config.toml
n_layer = 20
d_model = 256
d_shared_expert = 128
activation = "squared_relu"
moe_layers = [0, 1, 2, 3, 4, 5, 6, 7, 8, 9, 10, 11, 12, 13, 14, 15, 16, 17, 18, 19]
balance_loss = 0.000119
balance_bias = true
init_std_router = 0.00638
lr_router = 0.000981
norm_eps = 1e-05
beta1 = 0.95
beta2 = 0.95
batch_tokens = 32768
Below are experts of layer 12 (counted from 0) of a mixture-of-experts language model. Rows are named up (a neuron's input weights, with its number) and show model dimensions 0-127. Each number is 128 + 32 x the weight over its row's rms, rounded and kept within 0 to 255. Numbers have three digits each.
Before each expert's rows: a language model's description of what the expert responds to. This comes from a sample of Wikipedia text that the model never trained on.

# expert 30
What it handles: Spatial position words
up0:163135114055166177173128102124157155130146150181051165126161120124152120154110113131085121149155095116118089193088165187179105164123123130160151129172157126076096165094140162104194133142150187183157109144093122146128130148109129163102164112099095115120121115128165120147103094126108132190138119166087115204175090131097142086151126132149158092185048132106085151106108093171176160132137
up1:120104170129108113117114147136101154138079109114086076132146169088156114130100171082118137101115188158118119140152085096161122147081113091173136073095131081111086157187187122208075147112140159096183075111144154132071088097175102157150087127083120058117146161119139081195126109136153145170120164102126119142068201106198130193133163106170115134093087099146117180134173127120128092178095
up2:159095175109044111159156138121081121059127148113140160067129146166106104119069137172139125129157077134118089139143156183118118201167084116133140149153093126122130203101097124175072154096151123090111132168101147075186087130120144119137113092088110074150071098107111112110126116121140161163134150145099106156099142159138128143188101130142144185050104138103137155164141099174103167148111
up3:131139167120055089115158125136119126112172106110097129144105137118127176147137177120127065077085114133097108116158100133139143140149139168114112137148143080163152138136118164146109091177049137114161099146168169118158087127108122141122148165168139155098195170109094118099098154143111103118085162130105165173128177108155072124193113092148177151170134161124107066106106182163137164157078
up4:156115084139102171184116089119157123069088167135115149080097167126141124090152146140068120121130125173095146120181124171148165107169184119111121142129146094111133169137179140113108194129132120116138098128132138124069115118114141137162147119072155135141162119163156162146164132129139165163084140076154161112097103118162165113180142130167099108114154102078170094060125147088073074068114
up5:129109165146132130128155132177138180100085089107133092122150125096104111151128154076151102070145110118137104137067095079086140062062172161141135144150128131118136161112109176076164130076146190158142090123198148058107086172135126104105128174034166100119190134080153143195103157139112090149158121150105157139042132105174215103177130106129120137048133158084170156081166076191172107174171
up6:136153144168133187166139138149111120074086092077081158117137144124106092169129150152095087140158074113158106186116159098108157077145174123102137145166167159100145145098172167156192071100133129135141105137103103152082078135125080170111116074084100136146091107146111114163100149143130086083186159184149121134088066104148110086147144092178127083126122133157149120155129082101108170139145

# expert 5
What it handles: Mid-word stem pieces
up0:171074152125097105054154112113094076045111078165165122144136109108161133056137116122095127165135143159050147110090126211137122122165132185127077089151142133207128126138105120167164068088112104152084108104085110119101139165124149038108120128079103086168135160137160119164151106129104123044187171100158197101158113133103151200142146116068133143094142131051146161163113126154143122112114
up1:114149130135103164161118128101180113089150111144093057072142157153161138110078130147184171090145138095138160210089143128140158089058182159123133116104157108073134104186195144158135037154149178144129155105149111146082136168113156111103154140163052133140142122139151109133122135117096111127086124097091082093123155103141160177113096135091149119125125168120104160130164143073138125138077
up2:175100161087119143154102146139135091101122142134070129180194065101111113137101084166104125181140118178092055110124126141173156134098166153103081179080037156151051106149104091165121180085104093115135089159123033097097147108120164121134124080129147137124197133103142164104129132166128130139098165133096169130152119137153112127126094155156121120061147140163136177139136099135095147144113
up3:152146130119109111087138135135148167103110127125164055129138175113111108135172193134071146138172114081148069174161122099112087100097110127056125171157150198109116140157101155083130137152127084096133157122118142150123158121115163200083101148149162171079157091128170129124077107163149153211120146167129136068090110136135175113181119106077152179098104142091125124050150133135131146153124
up4:148139134115118112112174142176147121139128104128063079165124161139161078172193088152153144141161120102218131115120122082106128101148131121129137144109138104120156174144151106087126184161180180115090076166099149149169191129177075169098136089146109188218115080130157132188139139142125115107134086229094075142109157102166176110085174169169151129094127154137116092077153101065124164123130
up5:126120112121140131078135136070111185125148116103101071097120091133104092086115147150098154169159144141098149116129091125169127130116138116127093129153156128129069157028130148085133128140171088156039095124169083146119145090094135122158124135098092069151113159134124140080186211092178179144140108128097156110135135100057131074170138099192112075107142088112145119117187142121075129135175
up6:115160114154114128151052082108116084154086077122132153185148133075176169099144117153134130113147112071150119135090093115159198129116142105138115121141066154125164087153084129147114129170170145094089140098146167113127106113115144117067164096082138161132144148104183128087094151110194129071117113096112137145088120117065090187129138134066145095131117156137103134173176170119100176115158

# expert 20
What it handles: Name-initial capitals
up0:123087115132122145107137104194124124107136173135184131139135172144109143173112142119072085170113128080108092195128152164181177105122134100109088156200087107112150161117170107124118104141098182163149216131109191079139093155046126139175145125180140126158081095170186135165110130082132163159057109122102171130088116107126128132124143135103114087155138126096144136124122096112180145092153
up1:076128096151099127179185110128144121141131152061133087141113125147160078166081147090164119152085161073114113201143111095098125204181047147142151163159067134115134135147140163197122109091147182125111081137134171061168116136111126110160121157184088129202118154117075140081095153095128132081149123129081119147095152131115185191088165162117140174158081091134057146170128112107136122128107
up2:091136088103099188126202161099120130163100191129081089142089135149134062150088111122071094115143139081106099121130141106085145116147101123095126142130078141146117097108138196222135170153101133145144185124167067119147126084208134088135093082121172160172078176124179155190157130097077125163114130109118165141172137119157145097136105157134155219190078116144169198137116106105159141093071
up3:092083118116137166197184100168117164116161156115107094083105244135114128121142040201133179175120086137162147101150198176126126086138184161131149161114137127170118146080165199154127100110084197111107107157090097144149156090178126157133081153181133107141120136156120146125101142067093160147105086138135138101146124125105096115165149195153134106129124129122152124120146173144093182143195
up4:051109134093183214117190059172117138082157136109091150094092138149114098142161097163092119173166099149087114164131150111175124093123158175124156139144114182144187108153187114157098133115152052148118120150090133123139133103107149141148206163122140116114111118129163170138135205140115194149120137112163123136125142116166093123181109194186174150093066158105138117164132102115152112111148
up5:167133130127138101162139131117122113154135126167093110144114155098180122133132134169100210159145120135151153217095136123107085127102166157130127150065210137126167101135152144152123112134146159146102136159153153135125161098097144163176099059070142093122112156100141164077172168143166098079148110104146129156110123130062095148159119141082138084130170157143174122119127173126206180085102
up6:079089123122122138140150160119147096095101141089095112144132140091145092101170109157131106150172106118114160162125093153046159133156164066082117138156112155106088177207138214097145120155194101157159080113129135143071132124158087118119116126129147156155119154162152154074141179112091085094086124146154149125144094116190149134152122151189113139138140143121105123138085079102164108111103

# expert 12
What it handles: Asian name syllables
up0:155109074161116126130173131143120159140063091101161121070081084147158058179161102117112119119148111124165160118139105128090123148076144119109081181073132114172101113100104159119167126167158171149070113155117129155137109196136182191099118108100128126113150181096096162141089079148114087148119088144122115108079161064145143140195135115091174066091128133141126186135099098170124145100091
up1:121134088128133168095132129100023126131088119107156133154169154095135118115111142058097132122144076124153133105150151170134128135161133144092100085078075140133141127107146186070114126135146100179157111149083103120093177194133116141165116126163142143198111102139166105066142126146158086117127119114060165138118126077125104137145116169196145132110149076103153104110093182164203126120123
up2:102151041127098171140159092110108099126079065128110108086130131109173125158101119156151107162095097116129135175143145209182093112118128197091098100149133117171105149094144144146116107162148200171179202159124090142114113131125179183139172090145186126145134128093170134095065123138122061144166112105115167157149067114158122167114191086144160089161113083137157114068119130075130145160095
up3:096103053140129121100123108113171150153102104152119165137135101153204184107136122186057158193152163115166159179157106123165130147172135148104177145115159149068120122148084142168082128108146103074087132107155118113164141152136158104158111155160050140128063172118136157137101211116090125150073155082104173093109130199158123172155120128207138187146098145091095104140109110073188143092131
up4:161146082126104133167142087113098136138111192175078126103067136073095110152047131101087144094118110088127124139142158137126067068143113119104105135087089141161179138085169089115157123190113063097124105172099079173174094077156121163158115102117148151101077100106208149128077114103100054121147083104137122166110070113090086109133124176118148068127132106136148128093136113146122146142071
up5:116140088113140130138107131139110118156172126126165102169209087102176145105138139110079069150180114172176136146128119116110085127147073151138145139115162165077128066126097143104096133105148104122135095165207137133170118102123084131158161068179109122166121155137109170157129113152132133085135102115079170161073169110095075144129090139110095118058171088166137089115135136175155121175089
up6:123112077142112109120136132139083116137091162135157122115098060080142106135099159108071100074132100158111094139156144106142133114122160144104154167126168136102157134117148122169138131131071110105167102163169165123123167092067176074108090158162172134129128143193167128090108080118156150071130177134123134113128107105089160102103142089127133114182083118118139187129101097103109099115156

# expert 17
What it handles: Abstract nouns after determiners
up1:227109127109172087091106087101137164111088165128175150123144120077140139090187146116128107152105087133076065090158109062116112108160118154122043137151115186118158121092166091089145129083140094125117153112106134169139097136134121151121185152109172084134167167140135160159072124120111093125156115153128082141121111142111094071177126092161136126097124113154147078140105176148153111160119
up2:154099192130197100136104094144126095100140159093119115128173175071157138073153126138107112077165033169107111144143119114135091156162166098124152159093135139125094151102182151174130169171148177103146123116106143155153158125115155102129147174151184176127149149162130128094062169097097048126116142118094158153132080102109106156125098162120159098157145127063152124100133113116172084105122
up3:161167116196134105153143094144105135163115112153158086103157155140096150141183160163107106110102088149117114162105100111146128135128143155147150150107158182071179126107126120153134190168116149161124157153099142119134070091116085132097127157171071099156142151099168134125141130115170101115110144178053165124096152182113162147063132116090090094176150141115150183054143159083111135114125
up4:101193201119159108207126097121146131124147123173176175091142093094190093116155125113136146113125100115122163111137138100129093162167167141144148177040103163184126107147157081139108140165128133166114172145077108150101060106097061143091111193132102157149187198066097101085081130154137132160142082143093134128148125129062140112136133137139141105066108148126146110119122154112084160100120
up5:167120175126112132128102119160134121085184132053121129084104161171147163104144163152111162097082166151097088120135129101131118147136133151146159094105138101188092159137111147139194203132150052197159161156132106105078140088019139143123217164139168193116110161146097112147120104152111144197146097147108095154100099135142148108120183069155074134183088133145075141132136105129049112068080
up6:082164112104163141150169172181097107160154085165143100138095117156099176076085138126059063119104136124141121108064127163180123173110127115154139113119156094175161152170104090100114154132136145094123137125156152145135152177129128184151104108106174088140149082165154112158175152125138103180172104165178111110126095119137157145091129151149136115115177171172185138103142086137104198165151
up7:160122146116139178105114172097158135109089104159116142094184136111127097138108090079165143139165106196111143143139088156071140134193103121114127145146124132125130129089097182107104130129086138155170165099143079178135150117136156160138084160155125118115198116122198073175136081140108148097120107158150136114097098200118080172107165120137116108064158131158119135029187179073175126128148

# expert 43
What it handles: Prefixes and hyphens
up0:079116130100148150134127124154148141133096143041076098135155108142112178134089107141109123127114080098163139154152123127080131100119174136110107086149154134102100095104095106185171158123072090133214096154154174104184103123110142078126114149109131160139180116089051122126120111133092150086137117143155109128089145105090183149091136180104142134077100102134154173071147115157150208149104
up1:136131133105117141077118084133115171172140117194174114177109111109101102098099129070122121093118064101137126157138123157174146159147111137108114188134058102156096109118174174180182089111110096131099123114080137122075101132187138169187069121131072143201182136117087093167069170089139126170119128132062112146166132106135144193157029079116159111092143135128060126133133140150118055094049
up2:145125144127143178086097073146126144129108121150144180105125155148115116179097147156141169151182128140148129121118107114153175101150118144061143112082171154099127172074143114162180124103151139140176140172166123114046092077086090118103114140119180112066097113136069169185140166138094140088094139075141108140114170102176164162157063142109189148161096120115124186123137141159074168157102
up3:104143152145148114149141124162091178106116087120110139140124122131094073198162091171087136067121109126122180149174126097090096209177095204112070148179161123112124103154048109138132139108103103170094133161169123142135100039097147138113082123167100154090118183131100125138177100143142058097107137161133147074084161132132122118156163145140113131176177150156087170190130140136160128101087
up4:187103107150193123090117082135104181032158070102138106116102113176080105152177141106138144191165129128193142141135134121141159112126156099098126104077134146131146152139098161157130142125135084136149153110147116091139186092113090071116125134068136164107100131130160134070110137144095127158127114149080123194123159149139125138135089145142133100153077150102123200129159100106059120123121
up5:122107075144125137102121130129110121135152130119150088118089078149055134109119109107094114113160057163103117127189205102122137118107127175161083143113110096136165133090103166091132083079126170142172099152116107120173122156120135091160175160075087109137128185131072076104149098108162115167152174141097079101129160093127133142090110093166072168113139121140121154166149102102137060133153
up6:147118113146153146099211132125139120180171104106124124140150115143074088210095174152145144169094144150136161159117136101129199129093100049109065102106165150130126125132109100155187103124118099146104099117076126181145113108074153104111131121078143110143134138064074156166088127082151146119119118175194124127167150119068143187144139122128163166129100148157146094151161126165066158088074

# expert 45
What it handles: Action verb stems
up1:147146107128119140102147117184112126097173123130074155118122153166123096126113108105099167092152165073121121181142129127067150118148177168036158161150126155162102131173096077096119144126118112065089119160130184110141080128163119127167140082136138114107158156128133132136115076135100142145147096124086055099169174135126189142045138108142172081171128094151082134109161231145164096138105
up2:127118125127112169139121140179122118155136111109131147140132150151068149170127118119106139114190116140080153196173087162150116126192084141138138138142126114115070126157162169149168142172170174113108134093128212124104155139079086153124186093138121154156185063133144134149123082170116152160140105095153188124105147166151144154134125119161158121099148117092139108085176145070112118143105
up3:132087115071090115110198117138120092154123132173068110102115136141159125127053104134134197066152167085150158150165096113122147093113174110075095162141126149116101057147170151131128139189077140105122130175151107112108171096153173132127169165204101119089135132074160142164151099071111173108141126177152082120140149147131137125091095150091132090171080103069090137098170134137066156140070
up4:168152150131163111119147120116094174137140064090128175120078127149112169115127127096115154157120119101105167128091092112075090132124182138115118106152160096145146130146112106130103087127147123142143123115100084164122112182198155147104195165192133133141111127071063112082167143145158098165102093118076144167147113163125099158119182047113138153122116136084116136184160173095172181119159
up5:159113085132084162143075153151129074153129118066122119146151119123112143120118114123172142070113135155121114167148143138142104132145178161137116146107113149089131141138126113070163105193115191171110185075123120127121085149072115101114129138151072135091134100089090119104184128112179099159087174109110130166118105137142201128098107091150092058051153118123165118121020142131101142120157
up6:075166097136125111099136130056073149152117074154110095124147104149080165165121145115136097187140076177146103157158144089145110170106084153047155138146108168068125108062146161143136065106110180139168182115152205153142129075170114194068078093116084143129092093162130100112150135071111107103109105115167122155175119119151061141092135092184074145090125133133099106149181132183161165155124
up7:144101086122200121106095110128074148112139184124082108075161198174100090131135129180100122091141076099111136122156121053149151103175165150127094116132207101105129101124115146164127133145113130148137116133113126201131129120157104188111157154053147131110084167169169159109109086104138098129149170099160168079133114156123149140106102126131128092131081100120083107140127114132111092107065

# expert 2
What it handles: Determiners before names
up0:067066080123151102125158150140081083146115133108105097115115088148108050085138121120129181134088130146124121169132098130115111079121097135084149120115191196114173093144030125127189107121077140183168124137124142183127153140157137138119126084146123113127126123101173142121185093137114105089154124115194102153116209129143100092143134141051184178122112131124101169129118129132167128131112
up1:134123172128139147143096166153145127093143152118113148133151142151191083199139081124144145080112096180046133132134166071149118105142157098163117159141057127162101125161066143121158091167126118187109135114150066120179139104049120155110153134124133143111125159170134093150119159147141112150127153111103135167080181124119134146086150137158155121156149212123104156172109115222174197130115
up2:162128160109135112148165126147133148110140106108118160115147152134100095197097119166109108048133077136173059160119121193113091109157095137084179108179095149142119114123164130130170153103108139154124133142152174153055112141139145118138183154098135086072096097119142112171088167112143133124166104146181093175173096118053130115165147162162154128095093137169191078149136156160101103178139
up3:163111148130136130142164081147133165073111074138139077084125108066115102123146131096121077115139094120132126139095172178097089080101148185108134130175090197097126098163132158095202116128116166084134105136195095090153143174094199057109142198088129047111103125113102124214040165156142141103097107109154135082157133156110149102170111132137063144116131123094120062145068133126117157146139
up4:144113147079144122119097132125138159156062159114155120114114167130116125144146180160102152140118123188076164148143168124116187096096112151101049064108122121087112110099098156160102146063139117137102165080219069122087139095125129122126116092154133094137095175202127133081183223059158090117158132131117133167147072064137121140138114158103137095150185136148198141118146126079154124105098
up5:108146100106150163113102140118134142084108090070176070102200135193117184124124104102175131140170037128147184115152159138131147146099121147161142148155109133086108146105115147130138107194092092148114157138097088119138181108151124098100077117089099110157102125084139128149119168146180161139135104154107152110100159096134120155163118106200146167105110110110162177045138054189110124117131
up6:182074118130088116140150106128103156110107094051089138090155127177086096162122086162083144157122097172136115173112133184149105153117100089113178127170130179056169103130113170160134199092147141073073128172212108155141147119122179137107068091142128063115105164069133138104186116021191095116155094121129110162141141087142146146077144170117106198107121084151156152158151120145135138071154

# expert 46
What it handles: Institution name words
up0:134137199104077109168142082166145106103180121128140068098161182175161115090158113088123111100102122162045115108130142116179178092141151133115148154108160175132123126113142144149134164103132150159152130150188085185101172088119138144134127165120067176162155133101097144106152141045090135120103154094098132105095150182110168116157114176122087133112081154070055140147191110116150074107079
up1:082139159148102143160145142127173117153182129087193117159142088122174152097110159104062081047107154189108109111145141112176151103112079081155155156175085212114141122109155103115150163159100161129120109077158166181157116070142112148167142120133169103158151132195113120112125107087132091164161117138170148171079120109142123115137163098149116158096128150138124164087185116136128077099202
up2:108141192125126138113115067133157140119108151108094167129131202062126091148051091133136137150126166134110143189107181132194082189119125141123156133121125115187156176101175152222154156162149105145166193126067090151111160138116134122150156133098188112128145182109116098115120093154125125129147096175093052107156130142199090124151173145161105168163150143138115076122115157125083145111105
up3:186166149128116136114144092075124079103132082131089138208137118067151144097154128134061098106107110102179119147118128073112102125173152163152124149136170116174110144150159099143074155147143144139144095144153109129137183109092150173139110139093133156088103166134111110123077197129080114155061096123141191078132111166120094114143121187114140145153120111147129122165156104054146192125143
up4:135101186120134131189141083111136182115064120156111108144166121070163123122119136123133133092114164121118085128147132181113090162124124086123149101128126157104122132102173132137121145141174222114084108027160152126108077120128083094160089189104119127137149185157108132132093127096199107103090108200101141122175168082168091161141071157129108135116148082058133115078118186152104079127130
up5:060135077093180142105149059150123117125173114097158102093147142144102098090125097073115092105094094175102127090129157101119131150128174153138102168113164173148125160166142110129147181130105134153078072137126178138166181150122099115207128102136094138145115116134128125103128101133130134153184104116072139113123133097131212129107082103124160180121134126134115138098169196146126134083124
up6:107107143137071105140115114145082113115157150124076112145087153174076126149071084133129121198132113125146105152057042125178153109080163185136087101083117159119086121151105101108118092136118121106147112108140073102116112150063124068172182115139172083076145088073102128127138120114163142113113118140124149145128139067061141140088168080133157145114094134110147097073098208109114147142127

# expert 25
What it handles: Foreign name consonant pieces
up2:177103110137130107168110119161104108109125123120109131125120090106110068142182121099061121171174128176185170200163122146141141104132104152145110152166133152103117131171118131113095126151138106159161075080139089159154179163176150180148136115120026086139155136139145057127137087142099137168104149154129128141121120117125138160172159067138157084118128203131171130167147121101164175158103
up3:162144126125131127099107109127176154091097186185100091149139110136139127130181087093118198144160152142164136114117112090144164137144095124091112154171175135079096134163102104156178146084106125104125165121155123148128120168099095133076111091081177146178183145120162080156133154163108142129147164179099161156156088122044129171162171135056184111117118167137121044129132073114157142130092
up4:136120121128133113110150077178061157119146178131066148073086211129111117150099157167080169153130116147110112194136150142155140130094193114146091156170126174120144103135071108117116175141173129117116134120173163121187103107101098124106080153115126203104132115150110089133119133113149101126124162077117116083140166141084134118140134203057130095141106158140126108117126090097136158105113
up5:153140117171123124111133120159142139077162108117146182235102114164158156172108183132153146076137127137141113184130193131043146144171209127092137105140161113074142123117119135142147119121096117112127106133110161132122095127132096105083138102072136128093202174153070106179120068133093119087146100105172158139169118112103129143060129137094123104111160105135169130123194194099145133151131
up6:127139141124138150144107118130118160118115166141151153114105064136151106154183085115149067095135145152112085210095143110052076154109177128094124177086124155091150168127058095118111154135086116168117087093122123090180140095148151142074090180119111126147130093166108111067140143200130096155140105175087146144089122138086121152119142113129157177146094104142152115120111116178124149082069
up7:164132100089159132134140126090117039156115125122135114164132161152142125160199140057096160137181139101144125189131179090150138147147178194148169125126115153077145114167112072090112126150114124128118177188121145094119122135112139122133160113184145172099086141100075087097069129112113126095116132166110097148116104107121127169090073099167056057136135126117114069141196198102107077171062
up8:157141112107129134166119134109160136084164073156130149145086129125084116159184060115191201131152161105130138170054117083079092035115140089063159073144100142130057072102055121164141142090091130158077104068085100101111113089190131140117136141115059155107099088077097109202127129108160066143145112159105097112136101087148143148114107104118122088122118195106139080076149108199098074097064

# expert 24
What it handles: Digits and letter endings
up0:120087127102097151123138157113108129123130074110167086143100122200129118183117096146118157108174110154150122118159084139156149119148110120068082071113167133159134130163088073125168180101134070107080142174142163073155164101082092134142070130171139177091130112140117080130105083133161080072193104150065096094116099108181070125140095188155049089094113168113097099153194102130082143107165
up1:154142143123113141119113178204095130098155088150100129105111120150143152182127075132144071139108111140105138183150094185126130138137145156139135140166138141166132119142134162125127170137151148114133179088122119156095119093105139180201140174072135078152146133107142024168152220124154105184094114087108182118077172127183162131147158152205089158123143170110115114171155119090101140140121
up2:127119099122092168114151096195127176148087183111089105123121189145117132077096108145103207100113138074137147130160146113089143115160110151112047108087153157127146137156119117110110112092109148107108137060120103159113117149096081172131135077117127099105132177161175134137104078160135087181144162129151168185120142138091094127124099134139122052150127160121178143126120138182103098119118
up3:108107118101120130108132126174100150131112117136154133124190152138151156186121162132104109162110163105183105127152154160089154123130106197092132211172108110120108156111164168161139186124185178163167141159147136079118104090173104060124135125179185156188171122175119116095190110120175100129100043189089133147094123079090146162098079165184138185129127146140175120167091114139087111171132
up4:185084173120095145137083143133168131094105102067119153114130112188104137101125108100124112167143131138077127160125162161126201098132113102095163108180118113136164122115144150087170102125147168131093168097175152105096142124126119137186114085170188092185116174104114084091105158130134118143064185084084130153124123163171117143115118105147138071073118167134089117097137127139085133168161
up5:146068117140180116126120116128143095086175076139163151190151117040186143156102098088192136124142126100090107169102153101128123111130117084133114105129173209161130170099154094082142162131162134145141181143237134162147138133172156163087107163137144117175126116075133112073176145119178067138151123086094141169148129113086131161123093100180069111177158170073084115133097109172156067078087
up6:104134153105147129109149132132090143089154128149158095137134123133104117135132114069125150148169146065144166091160179116133157113157155084163124131105144106087105158128099171125126142068123110129094106112111184140110146086118143175100111161185113135096135141090118112186133126129185055147130164105094133185118167166106093124087153136036075086149216162101129084126103106091087090168114

# expert 36
What it handles: Name-initial syllables
up1:128141127137186162195171140166092119137144122126184115099102184170111074143163167102133111149171161113112098149138107180159132170149217108100131150112190137167136157111160107128150143110159120155126123142102109101145168136065114125142097093093160048146106130135081152103114201208157068150136174187084164130118036116127094139163117080156083078098197128050146145158142135146135093105153
up2:145128152136103163135059141189141114140130091150158097136145141118152139124114123141163151142105129155083149150096079143177173187122121139048118125099137115130174109138151135152229105108122059155179200106104157114161097163095134100163166122147097121178162111139145088091079107164158142171065186139106125146172119125132085161154089135116094144115173142096135088147123127142147132118193
up3:144107132095125122150166128057158120140089114145142095115125171139130155092128137067135095143146109100182113147148166088150171126145156157087114110149116110101079060177117106136150185167103118140119104142142157150122160076117102102158162108184191149147091102179192149068120108152200087073171095117186113126138118125168171090164124055146160053105139171096075111109122120142157125122113
up4:106131086106091161185160104140147126110103068164137143099120111142126123125119146108085119103184161142139072145179141144126137110133181112100137136047156127107083138165103179143130105119086107153140144171157113120105158128128157125135066160126122073132110115177130165122124125094120137090118109098094102111106170109116098120128174136147088067093166076108156158071109183155064200163124
up5:111093103109081124057161118141112161130153092160055135132174100115117139134118115187068140129108100151034122168126114137156155090111175110102081125109093082100131131116172122183113166125119159102162093145153117198096129085126197066118145167102124152120121178183118150200121165089139100191134105114106157122145106125109188148128106091093121104147156166181083174134146129118167096126086
up6:129157112122121118125156053154120156104160120121173120153133074122113160070111062182080147131071126103083100156113141087116115172170096168136101167151084141076131118132165184138089155060114164133140174089196108131120112148136051140143094083156148159131103114165136098151147112076080138132174117157100083169177114118111101130154133120059133123137141168082179106155222166110135096142077
up7:134076169133158115148073133138137153087125068109113085132115084167035147129123131094146104082178113128131186131087076114109144107155081107129129112159176151108150164080097126134149158083126098186208116146173144094152100125189152116132133142072143124142112089105075138160128149070159129141109168085086138150112159144180192175141163166175094101153147110133183246126114115117103144127132

# expert 37
What it handles: Reporting verbs and prepositions
up1:111172139154136105124091166090101142142074090140183034113156107117155139128164171092114100169098132177091184115048105130126127098162136169172144164092134131104128149137156122097135130078118149075122109149159163135110086087074091190108136165193165080119136081107134139079074184109142112118147126101114151067082063146111190112134076106144112130131093090114139098153111173138128136162146
up2:101111126111145188112108122104082109149136182086115148133108133122150070140112096094145142083152110107169119157125166198136155109170111207090093144148168127119117115098149143153108130148128141125174120140149121080072134106089119086114120167100111121158080160157156107143146123088124089126054167075087135137107132116176108116099075146139086093054194130144141161089120164087163070057145
up3:072140122130183143128173144119121165136172126113037143102125154114126163155164097146097116108128150118191054158147116117104158173114154121116142127195097158129123139084152120141110126135105142114124129115125221113149083134171152102092165138013113162120143116089151108153118123151084140176089166142082076120120125137119148090094166082185152157138177121158184090071169132183155132206139
up4:117083085089097192128125119103147100096067141014141085175160093168107170170110143192099112124104112115167124139114152084095129161149149106164120116072156176084145150159068153144095157135120074147153137111112151163150161111153150126114112064107095167174094090111145122136132080120131075151128148144128161119086142103083100154180156114137093139145137153123151198161186093151172129169129
up5:162075122066081138121092159110117094143122133081145108065142149168119125130151136148130114138084133097124136114090105125097103120218158082181099106123071115114096135111190123137129145089127184121153103114126159166121105112106145136142146112187143145155117178157074068119034134167095096134136101133133154076116107117094153129180094118114106118120154104057092102177143167144131054162145
up6:203084152146170158129118085121120176148185117156112092114173087114134072111124071098145120119119117132130116120151182065104131130147100177114101165157098161096102146120069097139132138096193196112115103126114130160081126093167114066157151083148147064157158150086127149125176152119147170158146081106152108118167171125125085116104116132106147100049124111180166160102177130126114075056110
up7:177133124110148101115171117220124134125115056115121126150130098102118217159062144106082078156121125129096125136132099101168121133116144122101096135108107121099137105167115103137174148106128116142099148114208112176090148138109149127152101121138142105097122163124144054152191129051135123099117104139117120133096030058099167134117171120091146090141096110105173123131143160115068122116059